Weights of a small mixture-of-experts language model, trained from scratch on English Wikipedia.
Size: 9 layers, width 224.
Experts: 64 experts in each of 9 layers, 64 SwiGLU neurons an expert, a sigmoid router.
Below are experts of layer 3 (counted from 0) of a mixture-of-experts language model. Rows are named router (the router's row for the expert), gate (a neuron's input weights, with its number), up (a neuron's input weights, with its number), down (a neuron's output weights, with its number) and show model dimensions 0-223. Each number is 128 + 24 x the weight over its row's rms, rounded and kept within 0 to 255. Numbers have three digits each.
After each expert's rows: "raises" lists some tokens whose logits its average output raises strongly, later layers aside; "mostly gets" lists some tokens that are sent to it at least half of the time. This comes from a sample of Wikipedia text that the model never trained on.

# expert 0
router:157115121143136122085139127119114132106151134139137117136184181134126125132122119104121127118132096161170112119084172164134169159137141137132130100114087166143139106140156111132162111131082098137100132105142097149105142168132119124082131122107079106125102145131109133149110118125134164164131156124102153127137119122128106185113097179142104130111140094137163185141160134172112108074118110159112106120111124149120146144119138144159136075132161129112168129145120151063146122093181092121148100151131111074173110104160161116110121123142124147138135104122106128103115121118090151152136128108147137134156115123126124136113129133196136112124154144117124082131159115091164076134109
gate0:125098115105132127088103161114113135125106123110124142115152112155117179093089131096106121105140135063090118120137137169081106132118109120177123123113109143176128130119119117145114110081131138146136099080140156145116095108126150128150154105138155170164132134113135124138141109120158118138149107157159118112142182166121131153127148146145106117120078157107146192143087134153118119128084170128106153129095134132092147120148119133149116156132158076108126093141096126099121128142120116138147137117111094098160122134170146101125119144120115164094141136146092132137129116079111146101097128117154134126116155117088107124166121194105165096106112147090114152136159102084126108089174
up0:126155131115141171128148129149143190147111112156118108186111149103143073115154131145107072079122160121140120127146112139170119084092108126120114128148142138100160109109097135158113156204132133084100139154156111104117154122136115137103103138130121097131133122132115107102139133163108139148123116146093160130123131101165124104085153113082138148137141149185137130161133102125164105127105119163125107110135107108142079187140127122085115133172105125101145139138166125138130110129101127135151118156125150125126100135127119114138134143150191107166099111109161128119128141163119059098130140137125100156110080145117165104123151131127115141105117131142179117123089141103131160096128
down0:111137125133069130146129095108136088144140162122121137113118096113147151110141131124154152139117131111123103123098113134106134151116123153086189142123125127132127129160104156084093158101101112179090137105103099141142103121145125131153153127108105090075096114186135147139150093143158107139109102169167111100123104141156138124149159162139059178146107081102129121179104151117118123113106084112136206100114146147142153133108156131153142103115138115143128130124141120073117107135154121146144112146129125147123112135124149171109133131099100105131143120134061139121118131095154146149123136126109133086116147101139134123096130119174157099153120122126120094117139065112118109093144
gate1:174125132136138151132132117161140162134137124159134097097176075147145098089161103165097060173126109156172142098118124113159111133129092149112148161132090133137147138127140124132109118160175122127098088127141116170181117137139159152116143156176167108145109151126117094165115096145111110139104136068100107117118126122162104079148123101123132110078127112149158160134112113123096119150096150107085134115092086098152128092169128142119111159108135125135117113149145139150098127141132145110140133122093154110146144117132127125131155114148155124085168165124157129138110097111168093117129097161176159130141169126123122113112107175169117134124139114102135106139117144104112129117139
up1:135130114119137174120136084137162143152088137110088123121163133132102140096147118100161164115108112171144128104167111119119117165118104194129118152149149107126113144107103123137115130121118103106115104180149120142085118165127151168146116128121130117120095149114118090126114088091103129117147138106173154165134137131101088123120109135119094131099152168130096112146124128115099163084113156104144172144133080147139108137124126134119148130130164140126121150142201068129158144097113101131108142091155135125116110103123097148110164162111112157139114136117159134157151159116162095148093189109135142123150122131093108123127151117151087121168136133173100113068113106138095119141115
down1:094089134120072091163131129142130097108156131166108135154083131124155169111163131145110126174129116114127117145117115149152110176116134119114139132133101119145163111133116100102122154077127143078111145081047108142138139090108134093131116158147119124127126117143124183111150127166152160173160124117092074134091119124150139122126105146139118127114145163111115157143119110154140160151120134085139143121133163114145160082108111122128083104126125077100111104117122149147133090134090138164069133144135147131152134173082114139135128129145150125081140123142100098128108139105140129100168086113110135109159072138150101115131143128093122123130112133093148139123139100133155145113105
raises: "u", "i,", "u,", "ases", "uc", "ir"
mostly gets: " John", " Red", "en", " San", " Park", " Henry"

# expert 43
router:121154140161128143167141141163132144093126117080117106118162107103127121116140139092142148095090106140122131088120115151118115124122138143142114098098126134147143131124124097109099099138128144125149111140133096156070142109125104167119132151104142117139164148077128116147136117092160181156141132129099169110143148122143122154116124117125123145122089099133149157133136082127161096088088168113141111187102100123144138148113154128129155115137138147105103146124123149130129072085171115144144121128158167111151116101164174131114109163123098081121093122114148131141139171103101148170115147085185109126170085143160155129137132131144121149152123133128145100136158073083158156144079
gate0:097102149157108122142097134114113177111155096128103150133138139126156104151096159139120128110073092107121136098138122145099089097086170114144126098080106108128134143143116099109145106140114118086145091081186138112112121113127122148132140143113149159123132134102084130093136141110155145118147137130114089116153158139139084123091097125091124172123088096099134157124169135164116142113111161151108130161107124085156132117094134156122143082155163167111069137110129130114123097126150114145128115158140150151130121118121174151070116115100128133103159133106125142139165154162115120113109104137129104081159133169146153137146127149129098103140123103158179087126091143097116104135140
up0:140126115145119084132129129089172086122170180154156126139118167119164150109120109096141140136141141156127156151141133112149124145100132135107084137139136127139116122163147124140093119120107135167141128158093112132113080161131127096118146140100110125124090123125208124084098130126093114135106156117098155103078106119149193139157155117103103137142172168139149134132155122123123098128099144156133158100120139150115109142101129126116105096110114148070125121134102133117119097115140177126121108083124113088139149125124135097119160123137155145162106091152130119075102151161132133104164164133123142159106107083143121141124144132151123100129131168084059129166167140131138104151124
down0:087110184138102170154131127192153134101146141145116152142136120100168109119115116104157128097120118110120129110125146124146098114154123098150109106142186099128136162064128147100110136116132134160141171085180121130137120122095141129137133120128152121122111149086115161103138169172192136108143119084127146088143153125108089129089153135137142167120120135164111131104118154144126131121120135142170135173104202168127100139106117119133097105145129108131079108121178119157146108126199133153131116171136154143094146140123167103143147097127113143111093105119133118114132093164155142113125121100146136126106115123133153110140153108110138137141107110156128129118100154150155112128095
gate1:126117055098129092130116122135146086137089102091132173124129146128102105126144111089161109158099144141138106182132097141130109128105158141119127145106160109082122148131104112163107138127150143123177090077186132102150133114083094132164126113119103101125136121154138071151099157110128102118170121137118113077112117131133125085164101115107107109095135124142099117124149109133112082121145150111122160138121112125142146139133100140116164144090143146110184145117134097129091120146133156129092138122166109180107171164110111132119175129122125125121135101136121142157160128119140085092083146136153112101072127100144130103132144161127142141071118137130133114120127092130134122102136
up1:146097140153094190126117140148140176144124139134116129183135105118127146141122139108080156123121145102104169092138131136124121154094113096138112095179132143144103103149092129117113100110144120143143131118142123123110166131166137142114137172108150125139136079123136144093133115112128168148136126170109133150147105159077155161147134133135205120140128147122174151094166144100098153123150139132133094111136083138134102118110120117097124127091113124135105113130124160127114091078130158158064143132145110141152166116118092135142132147117163111136070168109129085156095104092098123106085157131151119119119079107116164103111118133117141142161123146103130136135137125095153164087138
down1:150148119072132116124124088146129141171120131109103125117104087164077158117136124124075125163153136144116128117123093179104118168145119107130154124182123174124129135138115093162176114137164108096108124125134116178128120166125098119113090121133119114146085120119126169167143112119124125095131128120114075171110113132128099156141114181119154129145088129108094122104145089143133163118161149110110139118144126122105112132133110065118143172106158159155141120103166165117189141124131154112132149115121134101134157146087114109143115126135144138127134135125163129134117098097103112151122091135108102110181181108142134100113133157112144122155118145123108145152078072154117122149119
raises: "ake", "ick", "able", "ower", "ight", "ered"
mostly gets: "ated", "ation", "ial", "ions", "ations", "ized"

# expert 26
router:116164113121101116143138144148136097167119108106128146150165131095135123087142158123109164130106121156149134118127159106127137152155151135153107109121142144145080104181151128121114121098131092173080104108122103124103124094097106159107104131109104092129116149114127096112121138144129184196114139110139149100099154138105150184133126095115125144120127098104161153094146136089109119135160153194140092118139150148144104128123161181136107139126140142123097139184137124170103107138177118107159085134130086139153123101184134151145114147137108114120114107120107090140091158129133151134163129136106136124166069107135098093120145136139140107145092094146153112140122110110161120126139
gate1:129101126150123168118129142143150131095151117085118137113149135129125142129085118113136124134121125112184107160124158132122148111135131130120182133141127124169115132123148178084138142137155122132131182109132089149123152134107141127096112128095079142133106117115112100105132134125122159123089151093131150169121173142145144120077090114179104143177160141115160123114123125113091106134128142078140165144113122139114112128130121163110152162127158170113126143168105127122145147103179132135092138115108092123116098152120133123095171133119088132144085133120113103099129119133131116104104113136093148112146054177063134115112122130158093151095127118122161123169141172130127094090071
up1:136149111103131125145123076145142173136130131167097121083169089128154130104154081120122105125107132151104124132076116118144091142124163137168085141148166117095132182153100076140140096127112116133133077137131147121099117151161116139161137137178131131157134125123105138169101106119139126135132113130135102102095119183115118125162122145115161107109142105136090120162129137128168150102107109132122136152108134114124162108139133112103144116133155103169176140097163123111144113132102133125108147120134126115158179105166136132133116156105140106114114120093105163164143115088109099173101171098165140127147191100120120134136131163135107119149140134124063103092109100109154115166134
down1:073157091117154118115091136150115137107096149085084105120138128125090167108110102108135096109126149108145110147114119094164108140132077122139120168113120131100085155162161114139119084134135150104121094147152135126139121111145078130118125097134153123136137139149137141144123144116131157120144146115118168124098159145193155145133117165150096127143148147114112098125112160148178132146133165113086144164112146093100096086105108138133117146143183105157135089081157114134109136126141114125123118104172111155140122131096066156160139167098141092094127161111124141152106130090129120141087134091137148101178115113135149129100121113068114105108119133110130147137143105135158139106160
gate2:128152086122115111131133152129143100108107118107115120164120144118148096105119099126075115197059075121134090139111122120124149137139154133133097144114119092109120137125126083164069090152126107142127122159125143108096142117133084122140143119122111142193151110084139119118137111136109135135125150104130159082162115175109131156111138158110063124094102094085162127128112125118116091071156114143156178109127115106139120105102117124134113097148150141117097151129120148088123126142121149140086099121146118121123131101142138126132103157167110131133130131163090128147139129081120142129108123152158131170174082085127087110125161144114114145155152145149109147137101128115170113145129
up2:112099154128130147110096100119118176121182130112114130108076125123132178130095127121167145122154124151118160113096153111092124129089108142103127134164135147161101096124139167129170103130086099131149124144088085179133143129136154151132088130104097107066140127182103156155140123121137151116098126149128147178126130115135089129113093119151164121165177134145126129143124104133144118140116135117150066151121120157087116165143124129142148115119121118133175115133133146142131118118146139118152135154119141112082120179146153136106145115081101120116108143114154104084079107134116097155106145125118152088122155151100141170124101133183108141118150132103112121147168165139119151166131
down2:124162093144128110155093129141122114095095096146108133149100147103114113099143121165109112187110065123106105092086132114139125161148112148131123151119144101125114168150101110132100073137165089145132129123119129129090151128116102139153132141115093139182159146100116132086126128133111151105150153093093146121139119167141141111134143169087109106098069107103150146123135153148094069134127107149152152087115096138141129141126102129110137105131146161125123127127152168119111150143116111138115100114139133135093157102145097134139110173168143131188120129136079135147105122112065150110102136153135131186176118121150117134148169140121145155144125132159120129143075141121155113131148
raises: "\n", " The", " In", " After", " As", " With"
mostly gets: ".", "===", "s.", " ==", ").", "=="

# expert 7
router:165151100142110162144122124117100108141143166137139108158141128129114138127109130131081106175088110153151116160132141096077109118162144136128149135154139128122150132133176104124129118122149107127153137119100100113124174120110165189124115117086099097095094128147131109117093168132140157146123181158119158109131123180135179136135116140122105104137151104097121169109102094106143118145170108113138109105129128150151107158105129112099124136112140105146179153140129144125126082144153162118062122148121102087133089123142069112144159146130115127175107155103119103134119128118181117162129136123097122130174125118116107139131099100187129123169130128137116162126140144131145181173128
gate0:157134093129147075108112094122151109120147135187140120093088103137156136110103161123147154124116108110126122172155090145077092114141129113128108174115109136098159112179119156113114108058127146143157105186106133138150102087141128164107127124112088142088124141122139166110118158136124128124125150139095154116168150110107141114158133106132168113103112136121148125149157129118166142150137126128152126141083152107139132101107125107129110125148134113108138111139093101080123126128150150161090068127152128106146110154138092137118130135149142099130064097098115096138130149138156142110150129087131160152169097132119095162122129120144141096165106151159095155092138128121126114145183
up0:156098104175099168128152123147154131118122090083151104141136145120099117135133163115155085103146088145120134067116129143129146108146122162113140106137150152150125138105132099110091137145138116113100113129148138141137152134101137119120142118108151147115168159113109114130140135140131141173117073110131116125121162176095110104106109113090097123148098124166155159101115142162105140121145114144143166142138091127142133131165138120126122131145103103166102170136128110143113155126122114079163162123143160142115086095106146117146123146098140118121118104124160130135126144175129145139159121154188036136076126099134167133089122166113070124161107123085125114133134177131122090108108
down0:123120156139081158136147108137107154115131110116090131160098117112118107092107141105124100096119067110112116133098111140142107113141110160106152106121152088158118172138125147095159147087117100122093153147100147109125080130158141130117120086141123152137096136117145158103148148107152162167126125138111138146095140124154147142114114134152102128116138191115140167115104145117113155120124111156137137140151171132142131080048091079160128139140105113131143103122160151117041086149150110135134131146129144181116124152137124144174127129169136152119145154125088146117140138122158127148125153155113122109110111150089105124110121126133135084148082114154166129186130104131122143122145
gate1:133134129117133104093099114159148124172147122168073135125125142102147139111136155156125117187121146111140094132160149156078085121116143134078096145106141116127123141127118158139140130127116093103089118123124125115147066103113120124122096100156095123130123106122113150105101134138100117109121153104151111103132111140151101126133105124108112133116157088121122103148143098089134127147110115146125098065144127148128130158160110143072124164114131103136131116137136145153123152098118153140115150151131096099098166193133096173142126107103091104114108123134116133119149102131150151115193111167095172144119148165182159117113123141169081125110138132117149108150117095128193146156172
up1:110140126095125126066149128126108153094146139133142134134125123110144139111134093150129132160164129149141129093098116126110114168100094132133114134115150122144070148131154154145126127156126126123104149132098120076123101155129171125122133133140123111090108104109127151165108094155128155136095163144155132144086104160140111152144112173117104138163179139127081108092135116165135120111151080168155138124123111111154120084191128146119134160081103097093138119122168128141137174149123113110146130141095117120097148163120122127122108086144124145123177103144130115074140102128118099108099099137109102079155115162102112136119080129183107136152138143132130136106120191114170106158143
down1:111123164116078150123158140152158104132101121161131102104150134122098131119107087082154146110139142159113155143128145120138147161110126158138161139106165129131136171125156114145118077157089136179116077131129130121115167110130112121059168138109124145110133126118109139112140083143100113122148159106119088164133133140127105100129120152132165169112128093107128127158143140118095153120162101170132147136130113118161156126149128088111172094172112180117147103130106121109163126170100157121147138154100105122141139104158148118095160127115127151129124111053155103167147112095150094131150102108140066110131114126115078144155125153118113124142131134154160124142125107134137128089097
raises: "r", "em", "am", "ip", "ag", "th"
mostly gets: " R", "re", " h", " r", " n", "m"

# expert 34
router:132149131145088128117124139147127119132150134113133144117152144114145130116116157135127158137121133160117146105122115126113091154122164145144087074148161135140089116140089130085116078156122115137134101128112073179071130106123117156127141167078087108132147142077123113110136119132140197169145122148146160104147135124151108155125125149133135158132079072137152137156144123101131105095129150141136136123150099166134105134120140129096165132119148116123132112140116126128102081063167146115114128128142149127146155120164131135107150168123126122147086137101137110169105136110108128117141167110135105124127095138143146098127137141158068144210116125126145075132148088095112168148148
gate0:065124120169112099112107137136129150118106143159116149091117142156144115073123122119106138125096115136126123113133126097046134132098129158134120167157177119102104083107157112113131102121115130146123135143115080124107111123126166168108117161116141145075110134145117126115170155127105131121086130130122184099085099177135097128129105120125134137124114102140157112154109126094098110128141126165133116121122111146154071142099123145113151119136118145103173123115179074141136098166146132134095128141118107125094113132118145109114126154114082135145171149104143148154116161140142109110141161138092111113150075103139082109100141123135094131127149129114120140134118066121126085179105
up0:105126116092100118105133104142100146121078128173121135140156157153128110095128133161091092113093138130113104125141118129091093130164119162152126171154139140115116105149106125097137099124136099111109142132126100103143091137168158134120152128123128145099087077130129119125161142118113137071140112116146150128104125177095118123158128117112161127115126142156134109139108164093104127117106122150146101110126137134172061125128123142100170115158133123124113105134200067129149120184133101152100135130108132149118109114100125102069126166131098122170162143090154103143139153137149110103115145147099160124105130153130105077106131132124079145124147137115112164118105114161136067157106
down0:110121119084181149173152159164150156132092099105110106174202132155108115175140164133142077115131121132105133130156132145116122107158110182162115116132117132102131113145122148132119082132148129105091122116154116162141124115156132107156115124152166120143159093077108156155085123114070109090121115094134126119121139135088092101137144099101162062114112137114131138094114144153124104162165115109128113177148134136120119138132145127117144155141101087104126150100093130070139129160112103106119122141111166143127159134097132131127121127153112137170097146131130145113153129151124147130118105152144153143087118125122132098103157147077129137080140110106113115107135158121121172127133
gate1:147156116129165106126092107153128106139124116100149115116118090130091132149145101089166149114118148135105122141156159118114087105140106085133119106107137124120113164118129115098122116139122106130167149166110125136100121144140182112111126107131094139151088149170141119101162165138138106122148145102118139093047095087086139130118099132125119157181136146136102204145104110084159121139129161136144137091135166093055099106110133120120136126150147104143150138151109118112172130137153137142146094152149140122084132183174117163131120106126109139089116144162115101134137107152129087140126109151123138113125135123129156096167088134121143134161156117137138127122186127122143144149144
up1:096140094122131127144119106126119110137100119138122094130110122153106123171184120106136151110145136151092161152190173135100120097116146154124130104102133145115160144134155100157162106126116136125159133147137117090125115122119166075128131088155105124139129156122167121136146143125146095135132150100104143108095162130096161139144102131165136114135131133121091137139123123140165134166106123124089105131148162109077085135090126098114167113165164099132112171122092151146171125128176131138066088147177153129131134149122119136126126149195119115107120118153145129117130099163101101121106131148127118131105100148120136150183061148119140151173145155126107144102157128125128178147157
down1:143134148089125121152154144122155099125136140162124140138111168080121141132154171106116077108146093140170104166124168185115144097146153148109183095112126164143129140143065133141146102123106138086131125110129134111115140084142116095121117112124152104128140122157122137172079148137097121110115155151123147140184137146154090119137141151106108083118101131113099101154125130122141106119148135099144115106146135150125086150156111122109143178144149127157107141163101158099111119132129126129098182138103099114112098094131127126142121130108116112121109163174164146130125147104138144148145115152127162166103137149158127133119206093149130120129069159103081122110121093155124146142117
raises: " was", "'s", " and", " in", " with", " of"
mostly gets: "it", " including", "ist", "ag", " include", " that"

# expert 10
router:109111109151098111130132126140127124091127175099108152073095157133145141127130156127128132108121112145138112107090153107125150129100137085127121109134121110092100103146113145119100112145147115130110070109094130092115132177092162141120123119077120115134146135122088125109118130125110147173166093109116171082145118105174175164078133102111141155153117104083132157161119140105111120113091143171165123092163122163095159124104110135131113145142100143134123131119135118072110098118137136107125124121134169095127158136202104141137108096099099097108141150159117138114075179114095152143100168145154120166129113116137137154124120132125113090142101109139103094142135141092133143113127
gate0:111116153164105166117120100139140158116124161102125117114178120159146132130172146135164097100132113167162130134062101114081145088152123111169125103119162147156158105125134088117123092119123144149157132143134127064161123172122124130168068102140123159105144114142105158154108144154125150133116139110158122156082122129136171143151144155125138110144141125143122122113118117158131118136121151197141102151149080134154124131140112125110154075160099143110146162161133117104141138110140121090149116124105120115136171148107102115147101118122120156117129143140175135157108105161142126143161118156128149126073169128103165134107120111125133120108088144151120137114141132077117171135183
up0:100138143163097162109105107160100178152122174156088126111123086180157106140156155179152127095155095120107137154129119134099154137128151112177122150121113117114108161128135117114147126128107141107146083154158141109108108130108148131124096116142127154056108178150135118167130141167146120147102155143118133152094122108155133152155159124124124112168131159130126136094117148109137150120150151182113132184141105112157159165146126120150133070130100155142098118129153120135156155106141160122129133112088130088143122102114130143127096096116143164077143142135150159142139108143111162137161145108106141084121152085131138160162142135138084133102095109172136135142167149117124145127127
down0:150141114138127146114130140104119133111114151141174184101083181111147142134109127114138148118117143155174136101140107166170120149120130087115134158138095121121127130111135161136094128079169113110128141123099134124170138132134125116114144125160160137132134128104117135129106136110138125109130102122131101090147101107129151115117100139109101133128093174109110167090110156127136139123134131098148112122107131126098147149147144091113099110132094122112190114072146149087137125154102148133126154114158175166144155122107104118132124108118168148154130148173126123134121143147089090135117180160107150134117122145140145203127137163003141118133113161139140144143099141121114141117126
gate1:143163138120127132144188150129133166167154116138147120123133117125156127119133174093128162117107097151109110127172140108117159144148126134121158104174137181123138142136153098126161151123128142085152152132128156134124150139107082187142128060119122117119071105081130112144147117145122125084137136108123130143116077152101099140125166133151161075116169085098097099127121126176102110114115113143103110149182113103144112108139091150144144141064149142093121146161134090144134120136134152136121105133178119090106120113128124147073146113120140124150103149140142114135105150112123122140136162137164155169110138105126101125144114122146116157090152147141106142085120120127091105159133
up1:092123090146121140124110149104135144121107137107124153129115098090134108157123100109169117175131131128177153135143149131091131138096114176123132153157163142109151087156136126124095120119142150172126103098157108122119169115125093158151106148162114120154123122111164095120132092112097115162127145118128107125111107151129123098168156158141132149094130149144166142139119155122099115120133128144155090173107093110154112179120123107127112147105139099138141146176098076138088125115112131160051106133147125103136107128067114113083116132154133144106097078135142122158144142132163108107076139146111078102150131130171077141114113153157158134102088135112138120125104108139164130141131
down1:152156102149127128115082143123138111114111144110114164127099116130134128143131133138149097114117120148195107142118126152169127147101129144109139156121105112127116104100126172087108121094167093157117110107116129113133145150167149101109123179118130134120172147135163148123115130103147096157178119127124121102140137139160165068136062142107130146118133157128148158094095107132105137135124159145140115137120082130109197151126122143136087134171116134138134145114098110073090125127110132112110141148103181129146133149117078131128089117121113117079158148141102170100109150101098132134139169165116094148120137116140122133128141150044144082115097148137116143157107145115102142118145
raises: " latter", " main", " same"
mostly gets: " the", " a", " The", "The", "'s", " A"

# expert 15
router:139148104153084140124136138167128121141158131104115171146106151099142124121100141109107160149098117151139133133122146145093093195115129123114094112141117099145094115152126131113126077134105093165126126115130092143094145081100124198063113143074077101114133123122134117089125139106126182155127136130154124106143105148148139159111119128139133187126104104076121161120122104104114118117128156135131080129147113127092120139127135184131123117139150109139152110180173141135087111110150147105120102137143087115156105137155143153148142128113112127153100119106102106145073128121142138150171144111123142148169114114125109119109121148136139125146107072122119084164123113097154097157113
gate0:088148111148105104090127167154114155109156136133152155164118132119118100133143130196112125142122111162130164117117113158124143118109142125141095113090137125098131123083088100133093088112098123133144105158146122143108070087089125129109151148111137108139133117096134137105142090133127146163153153181137142077126145157166116113135138139121142187114127138113132141120128119109150145154111198154136073158086121123161142076109084096136137141145104154162147101134155150105164113141182147105136096147135159128180105125153129106126136161143154104136151144097138155181099158152109141159134135141134094137157128119136104156104111121127117134137137079150110113107146109103142135142118
up0:164113103117133149128111100105133119140107126122106099113130161112099122107116132077142147117123160125148124120140163134138122192146129130090135128160122124157113114188137159161142162154158141111135127093105135127124169188143125171109141103133118105119151106148127138143133162110128133116117123118154120137141114138078144143114103103104105098136131085129118091143109155152126128110136065162124191123156100130079120175135147178086139111109155121086138133153145109141075125130093117146140170104118082117082162109153122151112162072124128172117118121102126098084149130101142077091134129133130123127095119133118139133169135070126091119089134137108127134144119119146151095141098
down0:110102114150117117096129123115167144124111094092142149141134098112108100112131107146139118128106144156137144152123129112117140156097111134109118139171123147125122126166122179124081065117084143102128102131075087140114129148123155164136161092117111126159126148145094142130114098153096146142084188133142133075148141118127136145123124106106125155108136100076116157157133151077120138134069134118123119165154120121110138074118116123131146137125118190098173132114134110106152110124136133134136106167121091128163078094148128137129150109123178129151131128091106111118122134112134116149115134139117130135146130137141152127149100114221129131117094098135171121151097151116171120184112
gate1:118148110133119089096159083111108137121158132132121113096124123125121143133166103116136077152115094102141141168147164150099114163161164133174120155153138125154137138121122125089143126133129119120109092132121114124146176154090181131110105144085103102108127155141125108114080176146149144113131131155147096148107107118125137149076163114125174138110145122122138132124139153058156095111134141100146118108104086161108101098112099160142113138111093126138134129153094106155106121150120106115140162155148099076080143120130124158079112110109139111151104139102148146126095092120123091122132156091143137149180097101097147151116150132142111144137114140126153146171129097100172126085157
up1:111121151137132165131083172163141131126105069124121144156149108097114113132093122114128159150118128107126109083081090129150137087084101129084166107090130129131137116119111107139140105121119140142127152123123118144111119114145063133134131132169130150153092122108133119114166053115122142170122138109121164121147138142124120126157080116125113124145119136163126127116143104202105128126116134138124118147116133124151151128146154073135117096116174134130139094122165120107160130095124162141109097083106134169165118094172119118149141132142130110143153132149098103142148142174110152161101102179094148105090137133149096122119137118113172110141158135113089109083143120143091137178127
down1:108123160115134126176109130171146145173133102116126164149160131088117118079109128121126191124111128130136130135094109146108118169132131150146182117117114074143075097152106122110167136141124082130095152114116107123131120123114156150136160135097117116144086119113131099145140101119134136126158128083125130107120139127128112095148114129120150148149113109118118214119147116093081132096123145085093073123124128134101115132145135131132141128125114132107130149136128139139128122076144119121127099129127119124145136131146156174143139156109165139123056161114086134179093105125132137172113104151165129132154075165124121128097088111195145129137148097119107125139122091095147101141108
raises: " the", " in", " P", " N", " S", " G"
mostly gets: " he", " she", " He", " but", "s,", "y,"

# expert 56
router:138152105134113118160117141148121132152147099095142136119152126114148147089139148111112165163074138141146141137111155122117124126132137126129105114125177094144112109140138149112091090094156119165141093109152100121122130115130108135097113152103128104088139112083085089101108121173179166177122164129149120084139131160130159131099113119113131175136159067128122140127115130129105096104127137158138163127174151178118115103158128139110098126134128099117150158180147098096134111134132138116107098128152072121169134119183141147113138130132064175115141083109105123162131122116153114142107141128121145165122066134162159135112122125151135131150110107097085100123108131099154133130122
gate0:140086135132109157114112137100157101140144127127119099142138159121070172084088128108114081074148087120133179111140148131143153123120136112140144160146093137125105128148115157175133114152092131128130148103135053127166123132108117179138104114079147149148119081146171138132145163131133148127116148137114117141087126155109095148137146099116139132156137101124134139120099125106140141153170154105093144146133121149131167130093119148140105150136083079148160136128132146128148142133164152176140124153126099140142129144154142128106171123115161104186123120117139145112086107122114098132096113081135118141142123160118100144092059140136138095171113132128130125121167114156124163152143
up0:106140152157132136097140168061103132133116150144062134114132144123133143124088116115105102132116129141156121100143132114119115105157147128090114092141109083163141109160110131101151126132101121080161158174132119101119137093114119143119134103104112141168114161145142159138151128171120137101135099118162119113127111085183111139095122144126140109104098149141100164119126173164157116129155153122089123149109123161153117105154153084128158148091120102125156135145163088159089093088113128111136159150134134143125125169113088138163158148104120130136165126148120175139120120169135153092142154150137136073161140132109170111143149115121161131135121152124179143159099103120145129139082
down0:107127113173092166112121140121127115107131150106084133101141143110122101143082115111124115132130120161144132143150149113156122119117172137134131118148134122158136141147180118111141114104122116126142146152101112085110179110098113077122118146114086116162151110109095137110137171111110154158127092142111122153129106116129128111107129140121127140079118174141149116147090127111124117151124177122131145172169151154097111147130149145148124137119115082085139092131124136145180112097115171150119161103124134117084175161109123121155096140159119110168122121120140143177171113085113133104188177104155136100136104127095156115117136076058123101120172114136119146174114140146123128146146
gate1:157124108082147156090121144114117129129117153090112105121152132097149141108118140134123122110127145123120069148143170126143149160110151113130157137132092134095119144151115083149141067130109148086097109155138137124115095093117157107127108117121096155185146196141157132153102140126134140162134157120151111162111103121123119183132135123129086118132101148141167152126163118145181144138114124113162102120121112141123164118107162146160087128103124075143094144148106098122092145153166146142146134134085118096119117144127138131156141122091141123112094094110114160141156135153077115121176150140067098112162153141118116115155127144103147125163138102158163103146146091167135146114116
up1:092114109084119125118164115083118124132105095108130140139130094087163117115141115145117154099136152131145105161159156106151161101118100111154147137076143132087137122161162095121123114118168142135140107161125169102149124118124111074114152128130163164186143153133102100151110162142141130143132145099126111118116146116162140108158157150093070070126102134095132133152102132152114169163124151133118126162111163138164134112147134165139103116139118133107130113108117142120108140142148120146181109079118124090150127139140143165117110167136134141152146130157141108148141108132102176080148164134115125074156166126142154096178140137110114101155084171104161113137135122138116100134154
down1:131157155159138125114110127155152084113100097168142141101106092189130148145126081103116158123114112094091106090125122153127139117160142157172127145080124105155129135126125158095079179117126108160150147120155152165124150138123152131120126126185115123127123075154110119090099148126127134088143090082123125140165151110141186108113158133131178161077158158142113120109117122132078133141113103100118133107122121141167085164101136138139159167137101155123157115096133121148148162160128139157127116117090124142126131100122137131092105116159177107114146156162159087129116142121115117128125140112155187168102124132134117113125126115112167158111143153110113150123135145139126124133113
raises: " A", " the", " and"
mostly gets: ".", "s.", "In", " In", " May", " April"